From a checkpoint of a small mixture-of-experts model trained on Wikipedia: a variant of Muon for the experts, 6714 steps.
Below are experts of layer 8 (counted from 0) of a mixture-of-experts language model. Rows are named router (the router's row for the expert), up (a neuron's input weights, with its number) and show model dimensions 0-191. Each number is 500 + 50 x the weight over its row's rms, rounded and kept within 0 to 999. Numbers have three digits each.
After each expert's rows: "mostly gets" lists some tokens that are sent to it at least half of the time. This comes from a sample of Wikipedia text that the model never trained on.

# expert 1
router:513504584410593421438377503528393459397493452517505473495483466389487463486469552421506519512501457474536498490536467479392517476511463488547513561551514488542493497537461478547369496554603404443540430443490555601523532487573502567440587514570548511426498464451513476474487514386511443546587559449404532475503499549485520560493473499495626465511462550484514428507462478437476499442604585564577456463513497434460505484557507411575502475452516447537540557557459432564521440488524499579565462553540496457501444485508467487541527515543579520509512508552520511444449467542390510531
up18:479576469471530463468522499450528420423501539547521478524483537426458461542482475468519522470486576538466577475612578431446496482529535508563555491520570508502534594543378482589416421491459439460633471445474481419532504548477454495452503494517505454544504567504470573489452387490487535541425513478448560452465593538570488470418468483441365442572486531541454507419500443553431561489482506510529521503582537489543524505483557543511472426563481460497543525564470477515475540613522468529541472509428588414510518487621499542415509495412540434425468491503525601503434486438579534545
up19:596486525495464531500470511618510475546383570529514466472459509454475489500477595505489578468461420427457516511452458479439460544473464463472552382491485542494452517444577445513507468491527540429477445607536473540448358469472468499519518562536540557454621559503544575482393557491447540488507483530500559536538435489518465529459514365403628551455533506540525520554513520420540430562511458533472445525480561473531467542522537450533529509429478544463550440555585476480479489534472557530552497496468476587564472503546481430478565518570583554563406474614490556481464572541451450478
up20:507576503532484514454576570491435472399541470496457396482520547501547577544523546473462515419599410502465558558490552521559493528523486529505462522439396417527502422512517529526493580430402513456514522456498530497474522433524541489563405546519540504533513480517529498539482500471455473560497403476532465514471507547489523430535527471497502405460502462406487531441531589500507595504495624505531490501639550391497562486443505555464515494478568574475506548548525546527593494609417553516444517468519477514432639520466451466564653474560461474450552508492453454476448578473515574518
up21:510609488496516573505519547502481466514465447491476500506478547513464498567481579527439537510642507403512459464519457479487462452529444465489460518529456509549445475450502483616518511499443484456522386449532554547532538567539543425491518475547540445429532505496531530603464440560505459507524678482463571571516570371509417525471555482487566420369429593504552424536427485624488504515548498543435534392557487561492410476529452428496548439508500538534496488450470368447496492431496507551462473527516535520522522491509492480437495551465564542540516448483544478515469495487561395490
up22:530508513461574480492468458523491432466519437601527542459521381458463467416476456515377510556610521505542601482546448571456539498522533528468526556530476514552487493541409461520487532450513535415409486535457503516638542517505485461551620445457561445465519508441502502498409533473601493515557601448473523439443476462530548486558465470491522417504580550484537480528514500478505527550366563474506405498492516478515511492456422429604620521468499563449426500506427488500490534471529443452400483460553444567539609527522484537508472571458573564551470558510493498449493456456541455442
up23:445405554464561522474468472515470501503507464536527450472499391452452417463472514443523490544568522387476505557484552477494508519450457527537510488445490473475503396502525557611491556452563475542522427576516556554474527555520608537500538442519485546469594475504501503524464514518472540445567632476446483406556526440529509425489507377560562527535491543564555544503494489483458510484568502522600369470468542494470538513460386481447546454505482538512613527437506457456551512535529365589529474538488531516370439494466550532502530501521487607515489463489554453451389470545454460588
up24:527453497517507482616467505528437491513576499628515536468474535469388390538568504535418578540568493534578491535533485476452401534580560572465566549467551378570527476461444444551507535403506523427495516523467465548532440421514545457490500549542527532519489500426450510559452532440506420514493458633480463521542437401459476509484555472506574475522524536550458460547540398585473499482492535556508380530489490479469506587515475460437469515509455451467477455489444489583525498512651460509537533531507464588563529544538421447474454462526504563453517572547464493566561547469491433461
up25:537539532522573420430549456472541588497542397481445446433479551409429587556396498521480502466487465454523652428517534463470454481560553510531583575511554473483376514483442536523507565476493580454539498438570559491496462475541482483445527468473512527480507480562513542543442463517476537421552560511467525485444515527489498480429550471491418525562567412461541480522474541456385473540565520516577411493581449390537555410505496457458502475479500627521522530506588413484479509526459513512596410543458474567568492461465499493454465464503572491510507457511530516483374504577469488574
up26:554440486423517458452586507530504534627555495552540524458564484482529504490513516443513558509539576507590507501486506635499547377473461523461497484543434519512515440464473531505481459504508519568506485427540567425512532457505470492564463549488471468518443459480487489578469515529510540455485560487482533488564530576543492466551528426435520452534459485521396464524544469465521514397434533530495567475554603596554587546449496476468468419458536418423362518552508508525513530484467502549459527531522563519544530406461456469513410387523364481462443382525461547471530565492400632484
up27:435555558511500503445490528458445508505495498497437449606577432495484522533493542597481500540562621575554524496388435473548529582583510581455591558517427493477469527477435483485434474532472505438633530485496462450478443494504485557502460560465456470439496445515512582420469492428553478494563405431411585499520606453467546471487436432550482433493559461508404502477511463481553524509538488471517541445555545508481488477407557535491580486451450510486548524569468479528571545503549522546404479502585602465474466524521422417423510431570592465531485450534528544516548511538401511442
up28:535503538494503515406450599448445431529506658421479522517535548453512463469570496596469482485376480484538478464527547504495486517589430462508537535443449491539551503506485446489412615529580513524518395434410548493481502552489438513502523476473519520439503447505583458476527570471489470528523468535372431443540535564578508493457553489467498480551534422564471498546490461588526489508472504613489496539454548417481316461505578509528522554514497493467557434547415513589460508584490544446451528485496506467421532577521473521488495498605594549506522453524495572495454473532432481477
up29:459496581515468555482529441485400438468598500485489535413543457393508405436482564507440511575509472560505588499541474459473498545454437601479419511483412447523553520534482493557464568543518454398547512484524599495486564533503487497557494504502515470449467437524539398496519510445579484589503415440447515561535564533512507593560531570350538449566483575526453426569568431537530472531582521498488564475482525499478600433589530450508498407450450430499541485552429551465547469501524544620468467506492520466513510530455480493531500523484549470476549536506504467413554469382525482449
up30:455561480443612536538433392541506440469516422466538537586437546555418391441525488411506521552559519439537528532596476431578521501447506446480494537529484448522517446444464515468589475398464520461522512518455528468526464483554525527513491523502543444541533476580449514470516465367529501494574516512472598561571491465461592515482502489504610535528477532500476436578485502492483444471565483533446422426525499518574461528591586443499518511470534433442508524521540476463513497485530439456480553537548524443566610427548518545486472548586490466459393586381545376423518471509474491506
mostly gets: "son", " James", "ael", " George", " William", " camp"

# expert 0
router:520468503550528548436453488432474499493483577430587579522423489517497494557433555467434537584523402424527571478537538511447457436526506325502497552507533457540514444467493558555500502509518516534511480456613500504543450506510501474445564559497494511474470476482517478589459463495479394478529434514459482498538585533520526510506358420515502490511594515521534437534493505485480505529513548477497602465493489570469473429583558501505529487499593413435511476548492417491516505528555505413572421493547506512432472395621534501491530447513533490599347440595478482579479436578443533485
up18:569512524552530552514444589420603443459477467480562553566479580465520524511469542593541537540552506579595476455483656518485493507494525515552549563459548429472512441447499522474512506521481632505519587479550559540430527537438463564446463470479496548514545515532441531487420512588596535494485423591449532553426516451512524462510504346579489548413526448474491506488504446487515491518550551518499518363548542481528390472487521524544484624514517433462507407473459463485594448544485460555499385552538465476495475471441460501475459471492559524424457478519473546500464432447473467485
up19:559471495563571465502415458511412521497413462427513492508532497489522525573420444437447479451432499487572548512564578589570442537532462405418438494481532417509463551507479488572546483382516575656470490576465501497607539411530438502509465448481426531414570498554502517491475503426450443459472469460526500487636550560499494528545463451532544425488558539460482403534448529464492464588519526453539474522518556500441476545506463426512562532421586550435462475545508481515476561513473503501460485535472612586559524472495574399444475476465499475511515469566493510532573421539524510452
up20:486556493520544620581609510487458451482433476570411559510542558494564535456412500510601500408428583519475449477583575548526602455566578468478517401550600445463488479498551512513556630480626513515504535563469532495385502404439485516435503453511542508453478441488418455431439479527492606439523489488532547575411502499525493528498564567423464495486534543455475561460501524420453436558467443449596542411486450513608500425504520523522558528509448428530544512559532526475490486513510459515474513530468465516478490504583475526464452484511462450555518487531493504532419484466504550482
up21:489424509481442410540478466540468564427477531492511552496454425574524454495515476577477455472463512595539491421560438556598442378450507484564558534524494552598410482472478481561521552559531486544590421579566480533543566560491465526488486555444503449499463505459413564488571536480473425578539527415474529426532493446451554577478421451520497501510482570503475510526528574524522481641557511415505419592467483449385414494514447519520478475550528493473461458500522468444563559444490404432528517415558483517496480531477536507540592504421541552555409507551454489483451502516419538478
up22:542519493473470479431523449441549530521539587563533503573597499547401365533464479450546468465515480442532477501476468532450463440491467462441498565426461458501481473585540554551469519375487451512580512483487380559576471519540423563495579461512467550540477481540534464497483534488471507555593511461527555540521485496535550434497497526388617505533535500562505555464456514549464543553493491565493466435524456514448396434455422515568456539556476454479498464492510451480518542496483511496559487532514509487493465465571489634496532408491512613699460411517530437533468459536508458589
up23:515492500537467499547478431503422459520467540543636517521471359522500503516536487468469529579561577473542509496591499466395460528506496493477472541465423411436503444493378570500528530543576520486577547527476493499523499480420483548602524443478426543537576516583555534517445429494584470518425471421427594528450477551503475537555473496482545486476476442536501425500469447524393561532540494450549566498464468543498496509444506461612526497586564486467536509554448485409444543455480518456365578469420412475531551483554491525436467465590512467557544605519489501475527429442489427494
up24:501469561497532515449454534546555528533458413495454374511561455497498468545554498381515490532484481523515569417503468493580539390538458540536512470475578548537509548520502501444441478576436498505528549575415554485563555486543427575492426478531525575512553380480484519486517462519485469445503491533583572473525612475479524497491500550489453484574604575429508544438520445560455439445637457508585437514452457494429540477515548592492420421505556534576448497504607468601527482417503422436508457458483495549424524459561496533456491464487433551528513553542462468488498461490418437565
up25:522452603462514450526528490521505525590481460491603544390399474567489466478449530520452505526498508477409577471536493527396531553504446525503508554459387518435571470508497598534472483493520551493583521474438539460527484511472479516393573586450503496493467481557436431547427484477568572462518468518522435574527485531591495391554471554421508562506515491456474419455434595491454471430542540528568507535508500523410563454580484529490535513583448462433500554556612521384452575547565522504454534495512482494529503442547441500452530504495407511580464411411524529403457519510502496453
up26:470508465529540500473556498421408457522440504501459543481457502482422474448454551467538548484474564477489502449553527505552470425505494403495612488546432468507517538401556568503517449567446442479433464528539500544536494518536543426549460468520512489570530566593490450590492491543505481530512455525474504521487584549552556530556493404492537571483589491520480475532532495539403515535442488529558451415422543535527446321503430510492505506512481489517476548468495496553513607530644568537465452471614464459535525461436557538581579412465410511573545377529487493433453479496568453426
up27:559566551478501505506476486551470539478483500498480515462492509482419441517458641573384543522428444479493606461524464474529589508509537382528504514489526501553548393422525639442502425541496409416519496460451454542526508508483485467500453527470550479513517603456439507492468458418517448547494522574492454491608504494553576537489519502515463610463506507517459434508447547471478547506563596502428496563451499429624530549372570479475454504487433500439504518504486499529540468367573620472467463554574541536485524433505543503494489489540493526511474488590426485506408480418479480508
up28:567489563601557392447489572545544575467482468492607486514431525500541448521513480460475585475568437475495553413555485518494474448486465491551439596487450533583455515481533524548533458462492560498490455412514517535432450448477530432527532520467479508461449534531545497462505485484528551495549470494520514447495508427602657480594512497420517493485401459507377450519410495602522527522527448447556545539557592448543457508440532428554415512564465470538531557507473528570421533512536558385525464479539433436499462475431464411458491559415454485577498494552506559403518462444518518514
up29:504477439448593496462418461546593479522451570574544486410373511514494571525447508495472499566505505538608526464478533573468518480501475416493561585484524573516439479602538612516426586485573527563510434592533535480592452476482451550550510491508458452503540576455553517473423494548508510541576459474463527522506479475489474439457481453501476475401551466516500458519467550362493467531550533463520468462434461557481437455454540465504546484464503430400470484537467484597567506543462493493553537495510552498503435538584567484480565507421411585430427612497498430515468497524595555435
up30:523517500483453375535455485429452569426543492538597450575503496476606523459508520536488547528434486541450522550530483520547527422429483530554536455547519435490445435501585450549561535513500609419444530535480450495470423476471478458513586540571472647515495455430481461586474501544433507510413539491603530496473447513455408410464422543433478438477518565456501535517484472470538634535574467538461530547476475450545384454464566458454496485499498504523484542463526526525588415643482470418544451493547534546515526500474506562481545458506495543425489537438507601421511462524527473503
mostly gets: " found", "cept", "ident", " success", "ording", " set"

# expert 5
router:525524562524454461413510478529525567449442429489522508480452519496545472540482524558451514501516432451461498416536476497541523479432505486551586555451576501520499489513520549520489609571453483438453551440410565503478456394502577445497543450483467435551498542502543533530451502475424453529651463377491488578491550488432467481393421542514483490499540604485496440569534459496488539469522509541484490496551508512479523532487505473593521449498479473563548532561626457506522444468530458499611394589556530528506546442520477513527419494474551406613449461467404577466467441632439467459
up18:526397488568421532526436502469458519495457557476528569409526521540487421536483545569419464480504561411510569556497554501570553519545479483462548510504520488467522447523414592522505410493544457592447528510449503559482494454421461502502478406509531580521565515456517440496586553471550506582369480454454537508509505462573464417393518493498493469460556503544451402594517376438383452531504594515496487592431489497472472515529520460511493524494479458486540464464566533504471449568581585497509493563600521516471562523479586517506551563551530493456493518486379445529454475473387466451
up19:471586529500459491472488522361578532497438565454524483492513525474466525501488588559425480533551524541473512447493577514411542473456491528499541524438463505518631565557461427548404541551487503545509451554443523505600571496450436426517427521606509532489479479603538544487501492459392530488569514503426586397463457528499466582527449475549488473542518503483544535457519480468616490525419574557476477483549560530394505487471399546561500381591525495446478551436538439522557507543620501472507441512449513587519448483511479542446475482550530451461478516511555513454527462591512500402
up20:426527424444562481394607553572523540504504497548441584514461484461485378519538545493481542497557464523526492536539506462526476456527602542468496566463532470484520503567469542515540555444432549323452521433546542512488391533538534507477471482521481549586472532499475493571481514575536472497505491439463478462504555445376543483540491561515414498453535580477631482414418513496561468605423554553433533485594517500486483461444573451495536526440562475519568460482444459513455514463515482473585367527468442530518382435519446514532531468432529487509483546529440521445431516520488494465
up21:480512522501536455418531502485494513528549568422462405549491467530498465462542451528529514542558564394503526432550569426456577475494417539585558451509645567518511456497584532476488553464489608524466468530421521476552477444474466537534529415471508489462411541523495548534523427549545479449503366517412523455462520512536478482443452434525472553622467477574517478504506417558504520583440489496442393562553570563441449496424592488552507563528548473437534434506443525501487514534481497588552420481587481476520472497492521559447567587502469514553495453558467518430430422441564537480
up22:488507493533452502464482454503436544433476542473492431541492582492582531489484532361538583464465502519550466474560544534500528521482422467501477399530509518463595473543498460557526434479492506533523413441486555544544442488514537525451485561489501410509473584535517469438405544497535450454501538423525555509498528585488508476443466462516485525535456613497535435577478534458548401410497462495480460475450490539514583604390361546555572438486449517493558486576508595491514528433485550503567550624430501585517500489466500437570429557563594574459503534489539459440468539604475516427
up23:505597544517416442482440478519589470535515429527489433547473387483465450546569456584531486507517531436499505492563497485476520465421545477453545432501582485473482483542418586416523483571461454454581593469593444511472442547434524419493473593534434533490450498543440644481444492504490493518489538487492538513508478498646510510432456537500528599524500518471434478482461525463462512446485520570599438566470534512376475467464463512531527524453519483479415548557569569543531519537480532461439522487463472437414511497485497396632493520500421552480458532513464605583477448455465505563
up24:468536478503463507513493468461492542491502521544535492481494571494490513450502558456582539415481477433477500422567454562482513411486470477494504487522488498494421546587461528549511511503487480452558554460480543483483544384510451417447513469581445539579442584480533565585382394520557445472570466516498462432561459484474569483450493540448474501613525478526582495513464557515483460511528425465533471433508464401455475527497557503478488418384538392446591599450484560422510440500522510535374530479512598478505484526628430607416462534385510552576526450486526546461491504452471475515
up25:563501505528528589479555451507559576538530511481543547520426514482519534538466464454542530522442491545396392401499515408441544494462502466505473526395461455443455503494442391492439578502522464478419565468509435562549468530523609504448545558508510483531442525403459523476544494513543453498502515436573433562473486599496432472507492461513492524532465519405490479456447553550422533532559443577524491467448439510487552576528650468456535490570407490540522573572603558429503534542532446472537466541477390474393523532485529511501471479544597442431503566516409542550519438517528526559
up26:452447414453407444470472505449536539488443483492464510438479582543472504593480519580427534574524517536494529454463491532516481469437494465464425559538467492577502467552505563523536555524515533537445482508517472427445512607539467376519509421466568573456526462421536539528363508497485501529488435480483421507500512544508549545500581472448542439434497463547439486576508563581523593435564390545426480443519517553549573569560427482539464545559635438506499518594509543486429537471445555464529508459490550501450533434450521468413453422530528537544407468500614494479499431541452493442
up27:555436451547449524438379553582507511482482513531490529437423483449399497512475452511508539551515412558447474436484495430361500496490555446548567402441461500488500568499529434509477573429426518513454447582438598498463530393437517424495485528543506515576596532540557514474440466485506481528549519501465486475430473543511491485515551561541501505483607387487436561509517410443455508520477476567573508501440554598565505519494438506518440568522458455471504500498601514560534500525523583563511500469544531490511414516551443524461499416543570502489513426476558510597531472530419388587
up28:476504472523483431553454538447540507525419456540465474542445548463510552496485479584520551574488445548524507493531545465547508468446595457622527492465526511411561360471527510463543506450564445470549582553543560530435525450412427463516499546507441585461479449490527484524489452506523575441463476558627548505444429494471453428367531484577525453511551438484574463514445581549487545519523442552534491419474536433542545532544391504514502429500481467541463554444498504473540472373532440574531441483575555518415501541471599463562428529478520514510409595444548524486533480499447560472
up29:541445539456506522552449491611609466573561450417339560453484469382480523574505560513497467490522560483507435509442503430549509513453510489523550533525506481589489438464487546624461594421468549436499465531463489474517567492470501524490410428525500551554563511477520560410461445524492552492494509535532465541481525444537532511593478537515483526533459636511428436474553396525416549483528532510543411464433514495536405516529556436487584522434540400523497534516548540451507540516433559524548577556511545468523419467551539448450433528492530512568564525460504440458480426530418523523
up30:547439431544502519464540466534525508516415594529450524532495498424518550416528476618520577508428423445549535462439536449530579523591515524545520604428486561521492457509470454565519537537416589414509446440542522602532541491464482518491499510527557488371398527499468449482453469502471494518416437412447470539536452480522571406490451482419568560466489524541443467586463500588487451560535436537418431510525533483499448503429529525513471478455543549551545435591488460473483478476520422508586511455521485499601493432525529480526568430456441528579501457481455521586500457556512624493
mostly gets: " he", "ro", " one", " three", " so", " such"

# expert 4
router:473492543488493455508429484515484504540556489487519531471453455450562516540430567488476529510440544451561541479470529458474426464475475444539512464469563520529558498561449535572477560599502503545467519562516576577535551514495550432421440557574492458489428444449528498506410570513633462472524450443457539593582536520453519451429506551466556481445575565491425440551427504571416520489552516534480487458477454552474584464636471492538570459494552453492594458581511569437487522548580456478547437541555483567443542473547444485498372496547593452500443421452496545580471470489415449406
up18:465494501560569540546520559439508406433571484452570529544471558444596440444510558572530467476529462496444508506521527556401481465542534536534407443461361469544448475476470492403512542532528466527486540472511521528528462445549487494490513363555421495501520456563525476529494528541479490354542449585482536506505503449543445550470442534604514493585457399462446486521530576508476485436449413476489471521462544446528508498457449450568577487526542557543528567541518501517525562439575525579599480517421375500424516569465476540577463505555538483494453517389500429498514451534419534552
up19:538468548470450480519445507534511442459509547479476447463565458520571471420475539466569561530474469476498578433474458492441544430528581385539514527521472523511558554487564483476523503424571466575497539457595492452420559506505466500484489502383428455556506502603565488535558505536436460483602513434535528414448381548504530426487503524575515515441519512442500427507463503585496565556492497533529547410494547542482499464490426546556495497483468601600498545463495511645493545478498512500457360472508559437516450449537562561597496406442426495427559561482495503436511522438578491562
up20:476539572517534569495541438547533495489514437518451506539566497565548484451467417455510555521551572558572488536495468561539468445474538462531511477518562412429532438471562399522535465518496611547550498475467506448506479399562450584467466572606548444577494435591435485470593462518426457500439477454535524406497480459451508571568436462570416408505553583517501447520453581569458443378573428493583527378455404512497529507576551478470460523505542532459543447469444528506517510478485516521510483538485495439528509580610532512494441493417475521512508527458559447517494417426522531500
up21:532448474499508432436566532529468571441400441514480457465486400572490491485414580492451503434541537472496502453443565482476535498545587521522512544556488486451466532419552571465396527547465490449536461434316470585457511493544488531548502566481520534516511528466519464370489431447547468473479492548480484538537543559542543575473521450548520427545523482471457501485521385534471545516605461495452550472470432490471526452417421471541479523491536379482530446564535501459543552554533437611537506535484457520579457485594563628453411503581462531520502563516510542486563512548459558505
up22:530526472597473526502522487532440581472462451504561432375533504528526514484474562536536454484418483567515556492452538470438500530552496373497528432445535481486523462398517483529432426549432482543482493536434516500510474461651529514502552486483519547498498510388499446452504483534507453447501471675500544554484458576506510500463397530563484556472556441474456534491444538566479518559590531558519533491570436474479436517533582423442460507519450491485608500613589567444588516467549458459546533463518487419497573442517444585564473430465531465513463583468466445493490502470546594470
up23:465492464518453515507477567487478472461473487480523517444624485461554407468524448435502512512447526504586460403469522633513507497476486546539413536447428575496542431480485604478550480630507515427458435541525539544481521442547413499437531615548537484489420482429503579450544491485511571428493410513496486486494547477596521480551459489568614494494541524525526476481404616561475591464512500497429521477491471519591437512485532491565516449431476568507546552571540608555469427470433463554548476484442456509469572444492537443489520545454389511505406442454515496475490496556503582465
up24:464470515502377457546487477533476444548463508509466403477433455571491515544482497632541510590501541447523581529543505494410503468537517556552522487510527533498412421425496450536498542524467477540466494409453511525458525489556475563480528403439516568446487574419508520549486490506542402588455569498524416471543471515629487491431498510557543542475419480503543481595468502468474438514468502585493506513515504610468555550605525541412547488494596479504495482526536516509471493540347604562504523581438466558481537472469454493479398458528555474459405535457431498576577561471440546497
up25:514492537498494538584444403519576571529487483526516586484477427523458516572455334474483503518556467626485507486447592468415443477498462488444538545608530492533583533470457525505477492541490466521554485531515599433532549487497592452476581545533591494562430405533540569525493485445523519516488496477528518527489523464541476482479485491503463467498462554492453454578490612538489568534397396502445484533457577518556492494398371427473532365457586463491548495458485520539447457499528511487557548455536565391471504507566470571542430456532576470537490460573501503521517462423502516457
up26:538453520466531507502509541494523499519483464444533458565469483507543443497393545467559483616450603505518559581415553575521538436456408442513563453502468475479527531516536488518457501564567472501516632519524529510495491551480498416528517487581413499489537450470565415460445422430545480497450414505482520550531526574453436507367573547410554433528490412534484475521519530551547449553401432501494550481456554565519511454563439492527524442510585404484509495463525566594399463562621537557498520453487551540436440395521570525525474451440580534504489457555512465490489555481446464486
up27:409469472441474567548488558521456544461472392518567495483496495506408426521435433579536523502574554438537463455573570465558574516521507525522492497525526498480425484468609558500440504437455441550476498561593510576467505460518564468349557514509487432465469537448488502545564489390493527513429577544507511470419448543544544467441565567525488556523466503556495481421480495496457460481436465515509581582578505535463545403425403497450511495520430520654511516496510473420493545551587493423548508568482498640548491460532526515448466535477449582499459569483455479470548460529466518510
up28:379583541521562524479419480510484463560458523509567498494565540400491549531452513471533449451493514454483442508493484502515516534610358598472471580454464440485491470439437597446521630498566458522413579511529474439446540505526504489518520448543558572399424402449544421540438410479460518542550475459403547501563539441537522541547437511480512490447523470527499502475464459474497552402461492556536507402567422499576544580547540505575549500496365459515517378525451502533536531475472486479564484558505435508484467483585513526529464498575519530495528451505521525449424476553500477477
up29:425428535380390491544637523508455447451504639431502511542459537462547503554445453574555507556502488547493501525466449416443501465454387443519485494544520477507409553509473523472541484513497529442452508616587489538545474577522466533463535402549523504473426534501432482518526503589502487564528432408535503534481474543455550512450436479554531510454574432545522524487418497411496543519519558532525552507487538513522483518601504448443455589496501555510561548457539481536614461404430430397531533568396547463553550488518549554526574462572552455481460525505475490473499490474424491528
up30:475526547512523443525507429490447537523539482364580531479501538549519589444491536434511506555497510499519532515465503538536478514491430451511453542477430557520487486431483562457551546597440566581468420533529432627524533562539473468530533511638469502558507523460532412422465509472548534520479543454514422501626504580508406531465446458558435448498479492461419505522537374480528482457439572387441493512485530444500481533512421485453579572483504499418543476508441466532588454566499509460516526523482400546543517586519464588452388500456554512464474517557542485509592406478421491510
mostly gets: " to", " on", " for", " has", " have", " during"

# expert 6
router:507514571436502450553458567542432523466514521403473557498514485515507547450488637467504575478530461485501547382432519480500407453537495501515507491455437517460513514461385510573509446428473507489441483502521534544577464491589424535557516475570500566510452544460548499481435575416495419658539475479526524535457479580590513527526487530505519427454536505429509471538498646528415540528573471558476604453452457482501482559585408476487592465537442525478539475494505490581504509481484433519535488529495624468440437492475401476516501527466508471491485426602508482525494460510549391585
up18:457559511457497579468460451530395542482489463459466409559470515475496576462379523441500504377455569521576516478517561466503487493466512506491451542517434526488449558503420506529527459503502520503493411547447611419589485453523504446442562542574459505457494523517550582520491538511475468489391574599525542363479463533514522647523457543444531501518548497396487502508471504503447481530591447504588522524566505488530507527492436409490552421474519548445496408595472505479553450415499550387489495613476562503548460510550542508541540478532574563532579484486438516524503404518519492473
up19:535479564517593467461473481455441545396582479473461499467417477547477470422487490514554502462555425550536506552462513486488491490457513508486470528533537355531550509493435555586467492530461437404498530531570384515402440459578438462429576461524510573479437482563432564459418575513477523434577446519447539540491459501576479491483495462520561553542496488508462529443472467501470483519554562554597610427498537507606550591498547474489536504575511516486525521543640480592539464469533509538540520571546408511457484522492470528494437438599433436532489561604538437479470426458514473494
up20:538450490558416439489503495441447462464506445468527438555483427480557559492506482507560522613520524452457459481508530553531579440531523491490445557501559484500472468590581553498459520444502526475470526477483526395386416469612482545386600524473525555474443430536500548533494562523460443495457430537543569482404451458481516618568467472476494485481524593534518484523567484498453456504595564506559525546507551587479494513456436426534479508498538502496464483480430557410425522528593572493421520492541519389596483525506432516512509493501457519494493599500394488557625518511396434550
up21:480503500569613489397441460501513532519452552420448541456483607537506517507537494503520535482467423472472583511503552548458462551514523526548572462433480603486530490521485507484484490572556434446467503546593452490432432493540487562494529516467584523517467526454532505397421580488478456465429484470473490446550504537466501447472543548613527550464552482537590495481393497521483455575501466517568444461409510458454539517525471502416480478530482504548460472467495358548504400539507484550566476464535439452510515624441473460665451531467509548594512529536462523493463413466437381414
up22:467430463466466451506521478509549413396524508529513490491543546567515402440480481477560505525433494486448563508561470499512531510469534532495465412431434476464454499512535515553569600432520550560471547363485514530549453505534493536466410481488538432462490419475541446509536457538419389471596464492494598611493498498491558513485467465408527420531413442498488564539486549592400540403487522637582511450473503527557530489531567499547546454595493530548448474481616553476462550482532463553479587436461557518509541411567529498469477481484527515574543537566567547425552467455490473498
up23:472533464470603511494473606495385444374460500553501466434494593461524445441375537509530556545566512469442601472570531627444422488532473512459518496500466507596441590470487461501550535408608526513394488553536518497506509494489398432532455471594497493637470508466423486509494491480509516505536536538426579558448496509619503488427475478463469462527533535521480473481486527578449543417506524526564473451586437514484445469539549577520496505487492492499465503470400445531461544491549476443476489505556510490570431395523525491551545445499547530566562403510543525494495489564538521469
up24:502392565451458607445493539454480366500538530505459507498453458545471621420411514605464567525493442466429548482477419484445583476480486444495547459442412454495440501539481522442484499451462506516400411514482523542460642541469583549407502502483476595529538542578509495526486478459489596507553648568487491510499461483434525488464507402484392459535467574421494481530482482467529489517498452488509523506511407541464446473460416514515502503536423504506507538478518524542513364605573509618513489484466546544477511466482452526460571463461480546461459528489511523514537529485532520575
up25:494450589445488466427534525489579576503462490537536487506501472456550406495471561427549476460527478485428496517453482573532543479533511578514477483462459417525503498553547532547494611536513467463510564509567391506451526606485589540501555424487467504496386493543495506578463509433591564355491516454546515571457501578420564508472423417497414455536481547493437541557499521485455524515487531513548570619426574511474501490461426502596525522578518481491560526605441496512444545469492473627461482487434478450421478585454517447543394546516498526552530408470477474555480439535497495528
up26:555517432439506523532494510466413502460464479511467472444367558434453496456453473513490561458522616498532653501492452505465462431501581423531530453493398489462478482453411483581463608537510536457521521415540583558572534506504457541469387556472556473493479534549418421505422539411474497542497520538544564487556531522587547540457479490492438564501497512516533530540459606432494540461451469493508535525569518442540558490481567522415423443589595514556509482501511537469461454525451549471473532609477483478573448540569487402372483467508544497546484512502504477470590492512410497526
up27:592457413537602421508454507587488557479513473438469497549518487502548468364519514572518537440473468638479472444592423506404453461530517476497571432565463538475526471441525462506477478478518553542478428583533453510514539463552499600514560500465510564488441541542527489508498482525463499567443451411567633464480472500454597553470440457511442539463512570378471493552470583536459488495447533535554524534485560448408431423482564512453540539601506518593477507516570516502535495442511421437519518555474468503457560509469524430495402550535593461511513465493423576473522479464489512569
up28:493468479479536394472453561491517473533459568607489450469467498505474494516534427515499448528557443453531591512474516484571522486527542451579530435569456492505555473403406477543438520427530581471535489483493467520435554538485548523530518455514470483465388477528493600375518470445562488502510516555589495461515554562480451437434580567501463448448565521553457477452440534500500570571444386486536394577506482545576567509580530524449555506461500452454499495412601432413669512474570547518493388536544439514554532488508438525535554453539458513453472532489534543486571466507531540486
up29:458502487497419509468590595552547523455522545505381529495585490519486575530463579457503550439501525513608542453501511446587469423476525434477482498444542515432445528568473478525512450400395502473499495533419520553531488544525495545470472506468489498523461529501513527529555570524494481557509485516592493554495536456552480534445511502572554596471582521462506538618344499475435538493535459383403513418499468417516438452505539482475529477527474479665467474473483525579500396550478537441474503523473496457561554528499428508541445454497439467528457527477584566481396516496462370487
up30:468475441500512480533530561454482521481477491565477536581533428451541541489525472555470457527446542463530558519466480456385510516519457423578515450492402451448543442467559503556478493470512508559535360472484502457466556553455510562582455429589502484521497472556577554538537471433432479595440579482396484402534510513485568503529389497521534567516436465459547591500469500475502486624417663557440499542571516518424447514530472482399598559508510488549551551450584479486545434541496530536548489555470515498491554474495422476490521485479487514416521490449449517576597504454429553550
mostly gets: "w", " War", "ak", "uk", "aw", "ok"